{"init_std_router": 0.00959, "norm": "layernorm", "train_tokens": 1102000000}
Below are experts of layer 7 (counted from 0) of a mixture-of-experts language model. Rows are named router (the router's row for the expert) and show model dimensions 0-47. Each number is 128 + 24 x the weight over its row's rms, rounded and kept within 0 to 255. Numbers have three digits each.
After each expert's rows: a language model's description of what the expert responds to; "mostly gets" lists some tokens that are sent to it at least half of the time. This comes from a sample of Wikipedia text that the model never trained on.

# expert 4
router:146117142128173144132135111079107100136108130162109110143117137178132127130126132126118146115133106131130151187230107157127130145136100113117117
Description: Mid-word consonant clusters. Word-piece fragments inside words, especially qu and onset clusters like pl, sp, fl, str, as in earthquake, diploma, gospel.
mostly gets: "qu", "work", "board", "urb", "pl", "Qu"

# expert 29
router:147123158137107142126113138143159116134120147145116079139138173152128156092106131174100161122140109094112120122202120170119114115151091121094111
Description: Mid-word name pieces. Inner letter pieces of foreign personal names and words, such as ns in Alfonso, vi in Olivier, itt in Hewitt.
mostly gets: "vi", "ns", "asure", "vin", "oi", "erc"

# expert 43
router:130137149129116104154143114167085139112120128133140109162096126134162148113117100124139129122146129171117181137056142087102110152156120106114126
Description: Names and numbers in tables. First pieces of names, places and numeric values in sports and results tables, such as 65 kg, M-GM, Z-aragoza, David.
mostly gets: " SWE", " sq", " Du", " Pe", " Alma", " 65"

# expert 57
router:149100141115134129121147128107168112080120105152107108138109146146092155142140082125092151165135143124106115129117116158147114113084149129100101
Description: Sentence-opening words. Sentence-initial adverbials like However, During, After, Although, plus closing pieces of split opening words such as Oft-en, Outs-ide, Nearl-y.
mostly gets: " However", " During", " After", "After", " While", "During"

# expert 5
router:124135134152140139143111117130121129156119107156093113150137141120104137107163078164050137182145126105086116137150134112117116167120133098143098
Description: Auxiliary and copular verbs. Forms of be and have, modals and not that follow a subject or "to", such as was, is, be, been, had.
mostly gets: " has", " are", " been", " be", " have", " would"

# expert 46
router:107138155095144113137139119138144111140127094127171116137084135136139152100168134135098142148140115143122161135061092119116103158117088103106129
Description: Sentence starts in biographies. Periods and sentence-opening words like He, After, Later, During in biographical and career narratives, plus some name and year pieces.
mostly gets: " After", " MPC", " Later", " Before"

# expert 35
router:121129135116150107171159093165139115172102096153213128129113150138171149102135106140138131114160116156119158163022126100118112140132087107121110
Description: Table cells and abilities. Words opening table cells such as Blue, FW, MF, GER, chess K moves, and abstract nouns like need, knowledge, ability.
mostly gets: " knowledge", " SWE", " ability", " need", " MPC", " FW"

# expert 9
router:114129160105142144122106088121141128167106144173105108147130147145144126129127147139090137159125119086110123129206101117127126128114151127111112
Description: Mid-word Latinate fragments. Word-internal pieces of Greek or Latin-derived words, mostly after the first syllable: Di-oc-ese, Pro-po-sed, Cho-col-ate, pre-ex-ist-ing.
mostly gets: "oc", "irc", "omp", "apt", "Col", "osp"

# expert 22
router:126088137121143114167133084126156108139124128120110147124078160137130150107152128168104138136156105131133098139111103111094088129096155128059085
Description: List and table line starters. Hyphen bullets and pipe characters opening a new line in lists, infoboxes and tables, e.g. "- Born:", "- Directed by", taxonomy boxes.
mostly gets: " Clade", " Starring", " Directed", " Genus", " Synonyms", "Scientific"

# expert 63
router:129131145091149120158153123135145123084134115148138138147098147130160141120134092159088149127158119169107144142032140103113114177106073090108121
Description: Proper-name starts. First names and place names in sports and biography text, often in tables or after of, at, by: Gary, Utah, Maine, Boise.
mostly gets: " Gary", " CZE", " Rick", " Justin", " Steven", " Du"

# expert 1
router:158111150108128144131131117136143139133102113214131132158118123138113154172106143136110135203140101079130123159194085137124122141111139119092126
Description: Mid-word name fragments. Inner word pieces of proper names and rare words, often vowel-led after a capital, such as St-or-bæk, Char-lem-agne, Pl-es-iotypotherium.
mostly gets: "arma", "iber", "aint", "ibr", "ident", "irc"

# expert 3
router:139106162150138104150117127155170121116129068161141133145117144098124136101081125182114152130168116149096105114177121150120119131129126105103099
Description: General category nouns. Common nouns naming a kind, set or work right after an article, often before of: list, number, album, group, species.
mostly gets: " number", " album", " group", " song", " film", " band"

# expert 53
router:189141131098148138136130086126145130125133125148150099152130139129105138112155163147094144175151094091093136148198082146119131103150104119108132
Description: Name-internal syllables. Middle pieces of proper names of places and people, often after Al, Mar, Cor, Car, such as kn in Lucknow, gen in Bergen.
mostly gets: "él", "mond", "hus", "rett", "ér", "kn"

# expert 45
router:093139103141130080134169119148137100103140111141143118125136166144152136151144098151130105133120137147095088138128086095075093116119148126125102
Description: Infobox labels and symbols. Field names and symbols in infoboxes and data tables: coordinate marks ° ′ ″ and N or S, IUPAC name, Location, Website, percent signs.
mostly gets: "″", "′", " Location", " Coordinates", " List", " Website"

# expert 33
router:136127170082160110145165110160118136096099120132145114136094141142183139146159126124145145113137133175121165146025116107103110162179142106115120
Description: Compass directions, location articles. Compass words like north, southeast, West in place descriptions, plus the after of or in in spatial phrases: edge of the runway.
mostly gets: " east", " northeast", " south", " north", " west", " northwest"

# expert 11
router:136140146104145106146157151183135122135088104142119127144103134145117141144146104132108149121162112160109167141040155088113130154141131103106089
Description: Community and political modifiers. Words like local, other, political, social and community, plus surnames and US route names in lists and tables; non-Latin fragments too.
mostly gets: " Thompson", " Bryan", " commun", " Russell", " Lee", " Taylor"

# expert 0
router:133128147116153130141155131131147123069108115128165099140105151129112163135105137157115153178155116160110167148053148121101116155172137110127126
Description: Numbers and modifier adjectives. Small numbers in table cells and score lists (0, 19, 4), plus modifier adjectives like various, modern, minor, and word endings like -ing, -er.
mostly gets: " minor", " sexual", " LC"

# expert 49
router:142115133106139129131138125203153118143103110156145111121104151158125139101139115139103148097147137116126164138051118090108100156112100105120120
Description: Name-ending separators. Separators and final pieces right after person names in sports rosters and tables, such as Ericsson |, Lindsted-t, Pavelich |.
mostly gets: " @", " FW", " Stewart", " Anderson", " Racing", " Singh"

# expert 54
router:119124165133161114137164133151163130098129115142133120122107134150130147117139097117087155156166128163118149144046130089114117152104160115122122
Description: Commas and list joiners. Commas and and between names in song credits and lists, plus pronouns like they and words in titles such as Award, Co.
mostly gets: "EL", " Kelly", "XX"

# expert 24
router:148139125098142111145155123131122148085125112145096135140135135138111117108120152114103144167137140097113127143223127171111115117106137121096127
Description: Name-internal l/r pieces. Middle word pieces, often with l or r, inside names and rare words after Al, Am, And, e.g. al in amalgamated, hr in Andhra.
mostly gets: "ald", "iel", "rett", "kins", "ney", "ngel"

# expert 34
router:146121125105137101139138108162105120132122098127150129149106149127163154108121099117152155134149117153121146143048153122116116154147107107118107
Description: Closing parentheses in lists. Closing brackets after years in honor or filmography lists, like "(2020);" and "(2022)", plus equals signs and line breaks in tables.
mostly gets: " Yes", " )", " Chevrolet"

# expert 8
router:145094137107142116154144130138116118109127104142145112137101140143184141112148156124127152112144126136121174143043154071089106149158101115109107
Description: Place and compass words. Compass directions, Creek, UTC and unit names in geographic or list entries, plus word-final pieces in names and tables, like northwest, Socorro.
mostly gets: " Socorro", " northwest", " northeast", " UTC", " Creek", " southwest"

# expert 55
router:128109120122146120135139125158109110107119122125155126110105136143139148113151118150135146161142122181110147152021123104109100157132108102106127
Description: Coordinating and, in. Conjunctions and prepositions joining parallel items in lists and tables, such as 32-bit and 64-bit, Route 60 in Revere, plus mother, wife.
mostly gets: " mother", " Gian", " Kim", " girl"

# expert 18
router:156091199154088137148127133097122140122119106132110111159123166111126154075079116170085150172170064093110083117192119169125115117105164137094139
Description: Mid-word vowel-rich pieces. Middle word pieces after short name or word starts (Le, Ne, Cha), e.g. ive in naive, st in nest, use in Mouse.
mostly gets: " latter", "asure", "ird", "mber", "ake", "aker"

# expert 13
router:117124130093143124136166115185164128119136106129148116143110139148160138096121150147097147098142130156109130155035178131109108179172139100124126
Description: Table and list delimiters. Closing parentheses, commas and kinship or rank words in lists and tables, such as (1854–1935), son, daughter, Captain, featuring.
mostly gets: " son", "featuring", " daughter", " commander"

# expert 56
router:132125140100164110146149131160087127075115105150177121135109156103159137158151094161104156114153116191120167150039164097110112151121065114109113
Description: Nouns before has/been. Plural s and common nouns like books, woman, painting, dress, plus since after has, in lists and prose.
mostly gets: " books", " Actress", " custom", " person", " dress", " painting"

# expert 7
router:146123159110139123155142121143157129131130113122075102156104140123148137094166094141042156129157130151133165149052132098125112145157098112119113
Description: Possessive own, help verbs. Common verbs and nouns in quoted or narrative speech, especially own after his or my, plus help, producer, proposed, months.
mostly gets: " happen", " script", "XX", " try", " proposed"

# expert 62
router:155130110123162114153144069100131108174120133122051127130117166144141135113113144126073135156144108109116133151165128161136123112137140133092127
Description: Mid-word syllables. Short vowel-ending syllables inside words and foreign names, like de in minded and Mended, ge, ado, ate.
mostly gets: "de", "ge", "ee", "ful", "ado", "ade"

# expert 10
router:118131164096148102147155127163138141096121100136144111151111141130151133136160156142095131138161118164113193144060114124116105170123102103119117
Description: Sentence-opening determiners. Determiners and demonstratives opening a sentence or following a preposition, like The, This, There, These, often in species or descriptive text.
mostly gets: " There", " These", " This", "There", " beetle", " Another"

# expert 59
router:107112107118144106133131101135124121129099107142124119152120149120087166131139148132154144068150124122116141142026141113113109148117130105124114
Description: Infobox labels and reporting verbs. Field labels before a colon like Born, Starring, Species, plus modals and passive participles like would, may, announced, reported.
mostly gets: " model", " would", " Synonyms", " Species", " Starring", " Released"

# expert 37
router:144124123096132120142127085149161113165133117119117104153118135153134139123106102155132147136138126196119160153046147116124109139145115102098126
Description: Table colons and numbers. Colons, periods and numbers in scoreboards and data tables, plus institution words like Elementary, Hospital, and sentence openers However, Despite.
mostly gets: " Elementary", " @", " expansion", " However", " Hospital", " Battalion"

# expert 50
router:141121143111141128138153096170130127174121100143136102142084143149122140092121121147114148074160121136124174143019126093112094150139133097118120
Description: Quantifiers and of. Of, by and quantifier words like Many, Some, All and These, plus closing pieces of names and table zeros in music and boxing entries.
mostly gets: " Many", "All", "Some", " These", " Muslim", " Opponent"

# expert 42
router:132093152116130127143141131126150133138069129142091132141136137139147142091116107134139131132140126105114104137184077150132109134084140121125112
Description: Double-consonant word pieces. Consonant-cluster pieces such as mb, tt, ll, pp inside foreign names and rare words, e.g. Gimbaled, Guimba, Michel-Eugène.
mostly gets: "mb", "tt", "pp", "zz", "ll", "ff"

# expert 17
router:135123153104154113137133109181135134114130098131147090127105138127159145106159070128078141109134128155110152151046122114116105153202089109118118
Description: Organizations and military terms. Nouns for police, troops, squadrons and companies, often in list items or tables, such as police, Company, civilian, helicopter.
mostly gets: " civilian", " troops", " Squadron", " police", " software", " helicopter"